Experts of a small language model.
Size: width 512, vocabulary 32768.
Experts: 160 GeGLU neurons an expert, 4 picks a token, a softmax router.
Training: a variant of SOAP for the experts, 1221M tokens.
Below are experts of layer 10 (counted from 0) of a mixture-of-experts language model. Rows are named gate (a neuron's input weights, with its number), up (a neuron's input weights, with its number) and show model dimensions 0-63. Each number is 128 + 24 x the weight over its row's rms, rounded and kept within 0 to 255. Numbers have three digits each.
Before each expert's rows: "gets" lists some tokens that make up at least twice as much of what it gets as of all text. This comes from a sample of Wikipedia text that the model never trained on. Tokens count by the router's weight.

# expert 22
gets: ",", "),", ")", "09", "07", "06"
gate0:140100092178125105096153119113141118138094145122153152112097106139099135170126105101142155124115130107126098113124124123093099082125161145131086112170134098100135136133137123085097135126092128
up0:186099109093119062130110143120129136107143152173182117119149102143143112105106121151104132140114095132114112055139083186114141105118174098112116191129131117119142148136100187122121153129162118
gate1:115096067102159141141139136100139156107078125123125147151139100168125170143149143133086105117102145155111165129088076145130108137126149134171128137120101123084127107120168147090121178163162106
up1:132111138133111134147111132136171157137115105085150141137122109144103101166111141116088120110141126113113141144130184150102139123143109140120100110166125108119119166099136113129156142144164099
gate2:131146161111165158094099125124140157131089127160108122136119136073111099159154135111103130131140153127095142107137124107134144112099153164111118165118138133085158114136144141129126113166117152
up2:116129075102155108143134139091089136114160143119145145136092138098145138134119144192129118135121121152147144147112141147130128165110136080122204133143125115067142164128119146095167166119145127
gate3:119095105132137133122153149138124137112133150146169111090136124111160135099138177099175142102109167083206156129122100091162151089110156180113144142113156151119107155132099140124146113155105146
up3:077174106091124171154128104135137119131115154146128151092151143179141126136153085108152130144104149170141121127121117108100168118155151126173149107141109129112119113096111149112120141138195144
gate4:079150159035132115040146091082161121153109181114088138115140113122099127136134128145140129122143100114163135161148150109110114156101090117122123091141127099102120178086067089131087147083168132
up4:113133134148139106113133151069129154149097101174172129091123123111143142135068156129122108077155107138166133129128109140138123137081133132087157126130155118088115092151118105133152143118147139

# expert 28
gets: " of", " the", " Party", " National", " Council", " Democratic"
gate0:148115130127149077160182101139107155123139147131123140148169121163133126088130099151140168115129128144126141138137108076124134140144139139111152125117080146129154132100147122094134145090113131
up0:138132211104157100144140101081128143112126097113162117100106096089094130178155094125122142161137145140126183132096116181137128096170096156111137150160152117106172123103123150112187103112133129
gate1:129095129139106123084135139129090110174115128113122136117105180134134166093088168158150163116120174175171134135100105151096147123117113143145131114187141117084152126199141122096127122134144144
up1:146149131140140178115144113121143157087087150140107120137160078119115149145114096147158144103105108105130113125135113136144127149098144135113142134191116120136095142152164101135132115115093118
gate2:133141152111142151132165134130150101107109123127157106117129107147151103100091093150094094123153143086110145144071102104130124134110130103149079120138147122149140102119087120088103105117148115
up2:143129190082110115151140089143167115126122143134143134146109126126137133099136026107127139135115127128124102116153137107114101140144150117097150092079116111141105104158117098104108115130123105
gate3:143108104111127126109160107136133088112116113081135102080150144152158088108081117116133130124132137163123090115156140124153133137131096147158127128122168149125128120139124128148117048157183119
up3:151141150113164153169128145121148108108130155150104097158166105119140131102188142081131099100151115113133132105121172148099138118147115145160111126140132067132091122123155130101129128179119136
gate4:154126143139105114088100156064145136153103107131097073091152155127126129121116125113108124116136139123113129133172128108153137154161133131162116108146166117135125106133136119138123175117120104
up4:123103126128114114139116109152147103134136154108099074139115088155137126127143132127151108074119128127124143137126124190087146115128128069147145130133137138121197093081128136172135135114164108

# expert 30
gets: " of", " in", " to", " for", " on", " with"
gate0:112137111123130115145138095132134131145099143129158112144116114139128166108155103096133140122083115124149111176162117128117100116163170103162131127111117162101136098142113105127127119113099123
up0:122126084112073112146173104093136148112157154122112138108144113141107133099169136077131151121169169130132164078094120068126119128162132172147112089132118075092162121111159113132122156126141122
gate1:145142150118121151148095108112169107125151124142119148155130164119140151142116155125179098066119135183153148126119163107148129134134149121144145139102116100126089121126130142131113093124117130
up1:069162099141087103122111133184124133170164142142105123106112148142145096101097110141180140092133089112132123078148140168128088149133081112120146132125149139158118125135153184111136141084141106
gate2:124187105086137121139135110148125155157145161117099153109127143078145172127124126161123146100164085113144131116112118121131168144144118095155110160133132151156090119092121145103136124117115142
up2:124089118108125119148130113096100143136130144155147164126143136105149121102143118130165159121128156114146143154112134106137137167131166163106148151091167151112120140078136126107146112176107154
gate3:120077140141122179128155125150141151151122115134154121035090148151198120099152058101144165116160130153109123107164115115109114129137119158103139105126125135155124145097153180131113112115152108
up3:144071120107123109123152138078118112122096155154110102125083127171135124224133113146108139139092102111098121104079132110157128145101112119140103115141142179044112108126107150121108153144156150
gate4:138101162157108104154127115118123121121138143158122178136158100104105148144163159200142114066145101116143111146145141073146096111135122142140143123134125146144100149097091159120148142121162132
up4:150129100129174130084140116139157071141078140121124141125170106115171104149134139104142136123160149126062121135121132148143147129111122107154134098110094105124143137103113147093146142155150127

# expert 3
gets: " \"", " (", " '", " The", "The", " I"
gate0:129200148140127118128083160164127081165157079108139118148125104145102178117095130150144096135098103099121134138133125182138131125076129126094121107131131135126145098104133140119125120111133086
up0:113095115134115098149128188148109127133097168124123132135135115127165155154101121132163163137101111094114131157139094101080133130131099171146127109117083163170141133127108121105125136147114128
gate1:130155147159133168092134111057126079132154130119100113127091098142116134107206117089133162129129113094112048111183122132089117119169137101105091123108165127162101134147188095140128130127168094
up1:165142127130171124093110107122147095113107173144089064121121075164129132132131116128131153110146118102146156149165128161125165117117161130103127123095095127143127117131168118114174115136113122
gate2:135115122103095133053116152124113126163094090125144102106166127165135105130078079137087140156181099173132125139118126113142136164180112149155110152115128121132137134142171135136151124138095123
up2:091095139121101128134125169118159144090101086173094155142092176104131107128119130129146156128117149174138125080117114128104154090139114113140105138144151106143148125125118118134109142120123166
gate3:170084143163104103119083124109133100084109137109163123124136153146162116097119141157117109116133145157170099192173156139091152143081104125127152126140110154153127064155155133128118192096094055
up3:093157106158144147106171104142154134121128119120140112115166097148105152150152145131112170120126116119147126157090150151123098155101141114148103152130145117128111123110069133126138106162105133
gate4:115178133121148085117132145191145080119130133153112135110143141118126103126140126166123114103113121078107125100134121111114120141168118161122122155115154169123142102090142087088144100118161121
up4:136122148123137102145116139107117133111106159157119131132113157130124114062183157144114096129142103127098177118133098096126140099138116138099126170096090139120164103131116150127148102168119131

# expert 43
gets: " to", " not", " would", " can", " it", " he"
gate0:104155086112151138127125162135142087096149123114135139095144138093134125147101130165138110070133120150148140115111120114113138158115168078100124115128121142140110130087125140152132106122153113
up0:098127133110137150127114102125146113130117103098112151167133125152123149120125119106134096148118086143108124102149139161080096171123110111100112113129140125127139152142163128150158134098089085
gate1:109131120118147125113117157159126095167133095108152118138128126115119113129151140112117136092088156138126102082102150112116143136120119144046149106182138118106120121137075119117100158131144108
up1:130140159129131143124152102085121108108142115087142154085125133130112080111078136124113102112122107141105072113161133132135109147105123111136144080123177162118134157125122149138116146165128114
gate2:149125155100116119093121134117144112128119126141092136113154093137134129127089110146195151112158087133120173109179121129160128134114108147157122136146154148098097102093159134117147120155138143
up2:179165162146125057110143156141111143124116116108133142138143132180132100121153120153078141144100152148111084115106119152122108092121152141061141152149105152162154119097161113163129176170126136
gate3:146135140135072089118111160172152125087128164130123145072092108142140097133100179144141115129111117119140089123151114090114143070119080154158082204104108138111148136122119088127127124141100061
up3:157084128139094144100144128138136118154102146105137140108172119154157081145112111143123122128138143125055127134111118116099117084138134194154124152138130128094119142112086161148090133138116109
gate4:083135135089145093124150149117144099097116110116110126155137128141130153223128140141156130144127136170120088126155144169161128115104110140137105150137147195072102167200160146142090133140140159
up4:103128104175166109128134102158101117160130133134116103116143087147126120123114133129079123127130123145096125120121128134159089144108163132094129122157166144120151092141098130120119110134130109

# expert 39
gets: " ", "20", " on", "19", " |\n", "3"
gate0:091133118112114099122128091175113134071105118117170136103142143096109126132103163117098163121132128113099137120102103123115128144078090141104144141094127141122148119141127162121143075146083189
up0:116117143184092147120132161119156148154116129102128121095123091115099134099110107116046112072105167106168137163098148148130143112140129128150149154125130123202132121120118106092145147133134158
gate1:109145148126173133178139125139110142153140079127116110136118129115141131131118143111165133141146132140137107124057143105106125151115040120130138129135131095178160086134141120120068125103122090
up1:090135136138171135153175139156099122191117136144093090134101145140159168124129107131103108106148105115134137139130094139140110145064130124130180083143112113176127132123129154135111126127139091
gate2:162134130156110121149143141115135106122161075156153143102116162082100119106078122113179137125136108134116126126124121115114164132138123127203111132130130137134118075152143116121078123149174126
up2:114110142153120094116134123160126123146115119046155152105146099156134130156139128092121132146097069132116107101126115106148104145112134121140151073099100131136128122107141091145146135094132121
gate3:103125156119153141086107196108126127141128115160161094150128145149147102091170094155123143108173125084122128114127098130110145098119182130124107105149119136142173105128105131138127146134123094
up3:115146117117103130154069094115097122130123104107127106118160135120127113104094096172127135168122138124145096154131139129163102111125156137095133162102156132090101095113145124105109140096134100
gate4:114162123133081134146116098126128119112158096124102171142086136111125130066173139159130098124106133140148144127166123112109175072145096148148151129122151106127148128117145134144113172129106088
up4:134123057155122103122118133151107125103115105162136155139166114111110163114160101140151129112114138148136127156155155129103121097130112206134163085133094165122141149137131103120109187151133114

# expert 13
gets: "19", "20", "1", "0", "2", "3"
gate0:101133150201130118128113116122080115146118106153145156113176162149151128101105114145092132130155130114134083114167110093140150106135130129151127098103146149120159156082133119120092139150139131
up0:118164105146108109111143132187141113235141130118143142115119103120134122145106112053147112180167118095125155111110093149090123116165135109149141112100166154106114088114124143143144151145140104
gate1:112161113100163155117087105157131130119156142107134152137128124151084120133119122164079163157145087191149119100128131109110150094129112156077137172124141109130113129106098101179119150097119149
up1:135127106149136131099151114139126085094112086114144115100147174124106143108127100115108115193118146108095124138089178124154123149116093157142119114127152135143105137147141140133115109089162167
gate2:136138135132102126098119121154133114137159180148110127100125116141143101128119100146108125119136119142085127100121144105118134131094093096188128119158128152138149107146141128140117118147130141
up2:093132073149142111105151145158142122144106096096130102089138150100118105169154115126137127122113149108127131120137167149146116174115131124155110159107119096158138140103115109126148105145145151
gate3:138159142088116096104121127078092078113127083116116146110154125104087167116132125126148148113116131116121126155148083163139133131124133095099082110134103122136132150149113139118096141118126133
up3:141136160100090136143131096161124103173109179112128121127110115161140118174112143142117102184084122133127107090136139128127141148141118082071136093172115127094097126118141123157141114125138167
gate4:104084119150147121121123137122103167084147114151099116142163131126145119106148083112069097116113123146156087133166112121127156113122103118139126130103093106128083123087099099126118191159122129
up4:132124121085109132160127104109148110108113140107118142081153114136165124132115119134132108116130118152133173102102151164129155180113154139148135175137120128096159116146145107120123144098175080

# expert 46
gets: " (", "(", "–", "2", "1", "(s"
gate0:109146153128119140083176144101123154153140106131122107153120133135138143107115101114115098095148138076133123165142111145107137150149138140096104161138124131147145111122084073118130120085136102
up0:140161149114087154121124151114178151102125096143118140151196109152108199119139137111119180151180160121120141166108107123138138151116115156099133146090123150154149109045152107137128181177109115
gate1:114119110147089122116123095120125119167127107106135143151139129117087122117139126143099101121161090140105126141157130120155133114135129117119155123160110127108123126158154119103115179104137115
up1:179136139168115176118124152103110181125139113149116123110119130102170108150137122106129117131180123127103144120136184120121089121160120107152113169136129164176075143123157152099142142109124121
gate2:166125122157108130127121126094114114129133133126167131149095164155116157158116197142158118135120171161124142112129138077128108075181137126166120122164102076149136141140167093087124139093110136
up2:140144084069107119124173131152148113115150139126148139147157118109115164155128163094155120113197158154125100123122124158174144157125116111108131145117139155118087069119147110162129119133106132
gate3:179125142140136099114098121131145132102132125108125116140155115135110133108099144084124129168111135152123162165110133158111155115150108105156131127086108156159124118126120128103117121134126102
up3:132144160124146163132124116161105121116113117121150121146103143083095180090115178146083065128150147149137122124161110176157123139135151159150123203145097168122158128094077095140102101076169122
gate4:132116165123110102102109087109144147132123131144098107134120099100090132139149140152135164180113135102152082145123192124144119073157135143092106120115098087149130117134176132155117139149129125
up4:102148103155134128163151181167149152086149134141136114170147120132167150135138132106121127111108168123130164136129126117108134157132115093094103152167108167111120159107179112118149109100119193

# expert 36
gets: " in", " =\n\n", " is", " at", " of", ":"
gate0:127126092085144102127129164102124102110124117123131151122113100112124063096150115186086178158086152112171174096109133116131100121177133168108129101119113123147127061116143095096129058087126120
up0:125091151121136124101164188061163137151157120105130107135132161127150107144134096149144128132111121145122096089133092157098113125121090143087132157111117119166115165143115122069105132149129152
gate1:156124109156116128099120164169111119124124111099132091137152116094146074117134094085156128141127121119139071141132146119137096144074114096122135140149119174116109112128141120145174150110123155
up1:097122104116099139143121151143168107148097134104151122120105181169142123131103132134101106145127115156153134094156111152070151113130126111110048108097094152074106104091162148130120138140153119
gate2:119131131172135154094155143121118122136125090152169119155111145141155132145111113103117104144137155147142111120116125109118153123119122131156159187127136127128093164141150108116139112154113107
up2:129162136137103113133138137120120113090152106113145125115155102120129139122100159129171171138108104156120099136158137131084120101132143131140105095114133150146112140162137171139134169126152093
gate3:099123159144138097105086157111122122129125092152115159132155150152186132125117176129125156096142144175100096129149138140144159138142120136123094160135186143184125120129113115127107105119139079
up3:161128163132115131101147121162077129142091152083114134131100107168090112161154163133107104150121148171134116166106136147107142114079114130109168106111107120165161138185140136113135119087108131
gate4:097138106139096118196157149113143105109141107123093105150146082124117110115131146092175120083125088096103128146093166111153120116119147141121126119141141167144116127121121122181177099113156141
up4:163115135148114119122125142149148100148108105103097108096167141138088119107131138098143170124102139168145118132092115092135085125107136119125145129095093102131128159144172127122092156145145145

# expert 34
gets: " |", " War", " Navy", " Army", " crew", " Royal"
gate0:121153094166158102169120094120137146132142074105158130139122088128113137175102112090120126124126150161128134112103084117124133113098138114124086130134130127143136131167155130085133145128158083
up0:116159134118127117108131094136170106112117113119145113094127150138147097110157099138134117130102136118104147122149139158154126136089151142112153135116131077104153108175130138170111142148129161
gate1:122134113103099111091121151150133129122160097129113114130120102133128144077111176139120140099100147182090120187121095130142086127126100080150165130140131107156133141135112132152147136127153121
up1:128114144130133117116139107113127114140119170164139148102117121097120148160097123147167120165115120124128112144115164142087121130119154099149168144134118133111120094156127130127147123119144109
gate2:156138120118137135134121124129180143150115116142100117157109149119204138157172103115121135114132110127133163111055133097113151108151150099134111131120135102116127100146115122130109119150106207
up2:138126086133117102135130113129157125131116139135134115115124138145097132168170092157120142157152188120150107143131168128143130092114152133101162123126156147149127164125118093104125159105097138
gate3:140133121126109155110187121137110126138109088117096135118107095120113133091118104125130173098138115165103122097123128118131135131137095127147148120116151121101124143109126091147143131097140117
up3:112092147157162082129144124109111114082101126100130129173095131133122135132105125114165156157135187162120139138132103110109139042118090117114158165104175133143112130135147098161137163177128150
gate4:137123156081121141164123128140080120151155112116151127135158132130144114154142109114137073128116155130147110157140170105098153109093126104130123121078155103104134137147119153104169101150168152
up4:124194112086117127105116136114152121106141099124150124139099090106153162156125144143123128109128092140115136137152098120119107101112120103133122169127093174139161135115076081132097109134140116

# expert 5
gets: ",", " |", ":", "–", " August", " September"
gate0:159134105135132138124112165148151157159144158153156093117163080116161133113173133144189102133142117128098152124120102151140148133095077146109127086173157097117109118129133090130055094175125138
up0:102106127094119122140133107125089088097137133137138164101158133133150084119119161125130162161114117126140091114122105132163126079153155109146122111096150135132113191130135102118058125128101109
gate1:129114077132114173109109149115084134124110112100127121151104115134130095104124081181155136081138123163137142103150129118162133125157138106125118170114143164127159140175109138064122156114147084
up1:108136170119138136144097141125110167079127135127174151113096092117174170112144122159133085112163180094165121138133098101140104128114156171129134120159104086131136113079131147151154145104140156
gate2:136096113125138163139123111101119146119112123149110104098138095113133111108121136149156139151146079148148133157169113161147123158132155123199123158113130112125123147126109116103132156106100132
up2:129147154108105100113132152133133151108113144134104109134145142130131163127116164123130138091110108122061142099106156125138089108124054170105122116161147115137126144153130130094086095123136141
gate3:075113137122162150116132156108134155179148163102086148129169118128145117153167143161147152131125136139124133152138129109125124145097131161175132113114121134113097173153171128105133153089082117
up3:160114113128117141130163140086150134123145083156136142126117125098102088129139180121101092094121119128072126101103132084134138099083144094137119065132103135131092108124139155097149128143138150
gate4:129128136095097138102116140125102087106073124145159132116108149144124134120103121148149145101180090174079131123173141103102114081106097179131126091119133141130133151168175168116122101099108045
up4:141103123084079142118133113138128138140108126132133117156104135138132107122088161114128139142154083134141136124138151095143093109144136109108111096131117148169097183130120157175086148145175106

# expert 40
gets: " |", ";", "'s", "'", " his", " W"
gate0:139128127095100156146112153094117097103101118149047139141129095118137150076127150127146085150138118108158159118146129127132079107172141143105162131112068122150118114108140088109137109080131161
up0:120101124115083167111147192122116129131147135174091053161132112142146107126080132139148109191139129112123140159082138116125074159163136121097133108124082124151118140118110151156168130095115109
gate1:139113119110102167148085145168167105133094144114091150132138125117200088087127130094081125131152129146148131111100126130135126128103133132117131130141130137138170111128183097133135100152105164
up1:125097164112140155086130116104058126176132116108152099089122093105158113139110170146124126133103110153108121134171098115112106108146128098142148144105098124133110164096137101120098156104115139
gate2:111153098133119143144085110147129121162093096133127151124102153134109099135100140132118117150113124131138125136130140108131126107150113152132123154073140097162098153138135135122115177149126105
up2:125062100143120069147138139122117097087106101102084100147094129139127119137106113104132141136143134128144125101105121157114103110174120115151164133140109103150127138134137108064133145128134137
gate3:149144111150141134152166137131112144124110137151132128133117165156139171142128141094130119123137114163128121141147081134093105097133156103095160144150148128133171169121135119138157135171131114
up3:160129112120130150116116074185122139067117125161111115129096135127168085118167081151126140103091110132137132119135146137131105115166122112100119200091080132095115122133141120151145124154092107
gate4:082144116093113138101143125127196144142097167114140127144134170107091106124068130155129109128111120146171135122123140077111141109123117165180148126104104114141141138101138114121139162128135117
up4:117167127120175127092134130106137154187085130163126102127161132131133088135104124123142108195104100118136156140148098141100137135134108090131143116098108098121128099168114124161113201130154093

# expert 4
gets: " the", " The", "The", "'s", "ic", "in"
gate0:157107147111187100136118111163181126131121149129134143125122182115120146114123131148142114142126132119145122136207160100140157122108163138170129149127141108119100145091112133118133132094135075
up0:113094094109128114110095150154151124131181199152163152153157143103106134102137139098144133182073202121133146147137118140138137141111104122170084113107124099126104140116130111144203106119150054
gate1:131105160164102170133145088140147114156121116140087104098099108121109137184110091151086156112123126173105152120083152142131166148152154173109130153098143118087156106137158118139143140154153108
up1:117143097108135136163116131132136120141116130153130144101105130154118145145097082120143114148152163153134099092138117127133150060164110137106112132121117133124147148150130124157138154103149116
gate2:149163117078120133152131114126090134144114090154128171107152141160115140080161136111110127098096147127134139126136118124109111154104159151115091151139158154157201139137093110125138124102147153
up2:117162132117141138154159094128093078161114083151127120108133122122126156088086140131081104101167127153130162140122134155095086108148153100145072120140113101106170084123113117122106122169131101
gate3:121090142085099089100186118100156103115085161116120137107129172168133121113142118171162114164160098094120106137133154047105137080140089108140095119090082121132134092102134108113152117130146098
up3:129167082132116138104140123136145116141091133116118136145169131163141112109158158181157134162123131156141109131130121145156142108124082156079127090107139121122089149117123130121107118149159115
gate4:115102132133204115123140158139152117119135142081149140120137120105109158120144149127135111168119116156179130124110119090107135137117128128149100114116120116122150158142073138140100119136090117
up4:097136119115083123119092187084134152116092146144114140122193108123126147099146152095131135131132141121134160075116131082178134128124098092165117145143124133158101140145113154140098138121163126

# expert 47
gets: " |", "-", ":", " as", ",", " of"
gate0:153113113153151098160120117151167147095115108173097140142158101108114131131115137107158093149122098120115130134089137145153111097133152115124121159161124099105138148147093167128117107131156139
up0:138127111132085116092111107142169220091136099143142102130139131108119083158143165141089117169102145105096156088115130136146124137138140125102141145123084151161095110141111183122092117134133182
gate1:134076137123085140183115125080107136148170138106115129120104118160127121120110137127133130150076112140100168074120117117150140131139145134183099150100125151145164103152123150123094129147121113
up1:100132122120130118121107141107136108101167091110112127111105118146103149141136138107103108124137145124136113148082131130117141071121105161104140142139132106123147126109130119151125124098133162
gate2:131147136143151138155164129091154133134101103165093080108138159102148159110102109121110135136127136118162122129125121077105149136155177119110108105126099122114113188167123123154097127111125115
up2:083134118124102178142125166145173072112168147114120159068083114132152072079101141088139126154173104148101129144157120142157140189123096107139128147126134124114105125167145099079116091135175099
gate3:137139111085125119143104092095142144136079128147135154113141106131092162130104153113091112132124171156161144132122116120143126152104127137103162129106078133123096132181122155108098150070151120
up3:110061120092136183149130137104123154142115196153098119204110128115116161136137151173158149167153104112121080145143150148132091117142119147108176150134148098131115127153111084177138118115139131
gate4:142109125173119129138128168151074108117105158106139125125180122105142113112141123118123103116085156127139137122136093121137147113107157164102100090146123089109103124172115073127128124120140113
up4:126137171122133184093129143152145118149098128150136094076086142106130150162144119137112129133139142115086121126139113065126137109127147143098127116137141119142133135093129135123145174081153106

# expert 41
gets: " ", "20", "19", "–", "18", " $"
gate0:170107118134124133130120092122161130135139135120170142152144137107109110136080145111155111126114122138136149131105142090111122151108132146137140105113142132158141128103134126111109148173104156
up0:151085129123144131151115131134113122115069139150138137120124127155138109112127127095134158141109168126130132118158154148126135109136140070127148108115119094163119141150152129098162096125130174
gate1:129114116134084099158099152163125090092157145103095136145145117126141154161118049096096123135108172162162131166131104143121085173115096134139085118119152094136167083111110086153132120153128122
up1:145111120108108095140123111138137104107155107118124109117139181159156131125137145121163120138121163109141169147138126116104109133133108120133088104094155171119122131112133144133126122123096114
gate2:126144138136127148158142157157124142108145105172092139168130151136108139156127146103116188126096141117126102104113144115145080100126149124128144170128150131151138158149143104145120139117129097
up2:154172156133118131126108092095173163138117114165170132154109116174090153134114165134143152156121070108155153156123141163108115152134149161137116126118108131076125109128091112124129138154118154
gate3:157137144100148135109138162122078126121101115130137112203149143160128127076161131107108125125133126131119083189172149121116147090103157115145076129117104101107124192104124197111098148106149127
up3:123165120097143101075100084119149087132135103170126126139118144107162141134127130157147107127110126129101118145126147109140125116106147093118102121162147137147112144096129095162088150139121140
gate4:121153079101154147114140155138122095140125131118120123127111141100138175142128100128168116129116155140108177074145161152118130096112123130144152118153133171099108140105149123153148067174115120
up4:138130166136163157076100145096158113126157133115138139131141129116156085100141142113142126101129124160144149101158110130118115155163150103115121126140128125119102168118131123108165087128105126

# expert 32
gets: " was", " is", " as", " were", " had", " be"
gate0:109137123151112140114135109095144136120136129132148097096130094132153088149139120129161170085144130109097104102145141059159143155099100122119145144148122128146100120111125154192161149112148111
up0:136139180093142121159128124140130139114095133138171072108123097109125114091113073152131125134186178156099120153147192112152105132129134163118147130128109159116124091158099172160128134163165117
gate1:115157129132107128090137150131125198111145138179048109168124147148134108115104142159126146138133104126120131130122103120103106113146094147130170139130121096148113163129111091122134123145131127
up1:132125163155088111159091123116126152091115156123156136129138151123141128119124132115139113151122164143147139132120117097125154137119127101143181115165073167116154137132146096172148121129112133
gate2:117102157135124128111112126114148116171144119109106133116106141092183145122119109165088117115118117073145124191126182134149098145107138153122120149101114131146109117150152168166081122150148121
up2:177147151093137140141100117156092135169136112180138135175099097146124100169121101107160083095129119110084137122142122122123139172115111116169137125119138142150103131156151146142164099120138153
gate3:115142115121117133123130137116118179138105088144128122125122094087193111116104108099149138120180152144155117161147109121157127118145154168116162075140126125135105111122163132149110124145187119
up3:089125121120149116165138134138127131121145136065116105147094107094094130154125122133111112151123156144157132110064188169093106107111114122139138092135119158145142116112132139125137134101112108
gate4:149146175116132090144107150129123140132136139130120146170144148112121132127165115069098116115170135107152084129116131103151128129140128170190130152154126108132120112119120125153125118122103149
up4:154105148100129123127157141120106098168162113121132169101104126136122090130126092101093175125163097138144125118130147107142096139163127128101081090153163106125106127145141105118136134118136119

# expert 9
gets: " ", "19", "20", " |\n", "18", "–"
gate0:115141136129133132141164048106137137112129148155109099136101176155102124103114134125122123101110099116172158094140096119111177153129089126061154090135132132131160112116147146115111092121137103
up0:136118141153107141129115146132101126150106138115120102161106084100136111131111157132137108154141143144115156109144142115102154147089117134102140151113069133149094146098139163166147133099093094
gate1:130146156112093113135129130161129134178134103139120122089119133119108161098150089138140108178178150135161114118146138166101147098154140133154124089097154092154142146129129108127123181153156126
up1:093093091123163093173135104142091120145136155105116133153127128141133118121118160085142116143156137125122145111144087151122156129103153156142112144148105155139118151124154111111151109122110078
gate2:110115163132131163146100122105139168133188132135105084143138114116104117122156148103165138129075185117130125115135151076151087168147136116126114163119132135136129119083094145138088122104162131
up2:168094114121113166085100151115139137092122149119168156136108140163122121109134127122097129163159120123131140093151113139111103140102085109119151146130146104163180144127142131143159155171144138
gate3:104116118091172126130170122132119118130105126181088163147133127096141140129134124140175054101147163182146160097125157142141083142153128140119129137102134133120127169151146177129110109126129115
up3:142116139144097116148130135112157149103146099122168130156078085142146127078124132113140154172124136180100126140150119117123126110112123081128113134095148122109106097108116124124117158135155132
gate4:122143151127091100126123074115161131128181129117099163114101113114079110097085115134176140118145157119102143143136130098138121094124129148112103165152136151134118091130129143130144145128157104
up4:135098109108124130169176092121124092152117127111127134096115130104071113159121108120119126117100124134122140088173125103109136083072159078137140119116126130124149125093168118104090133103137150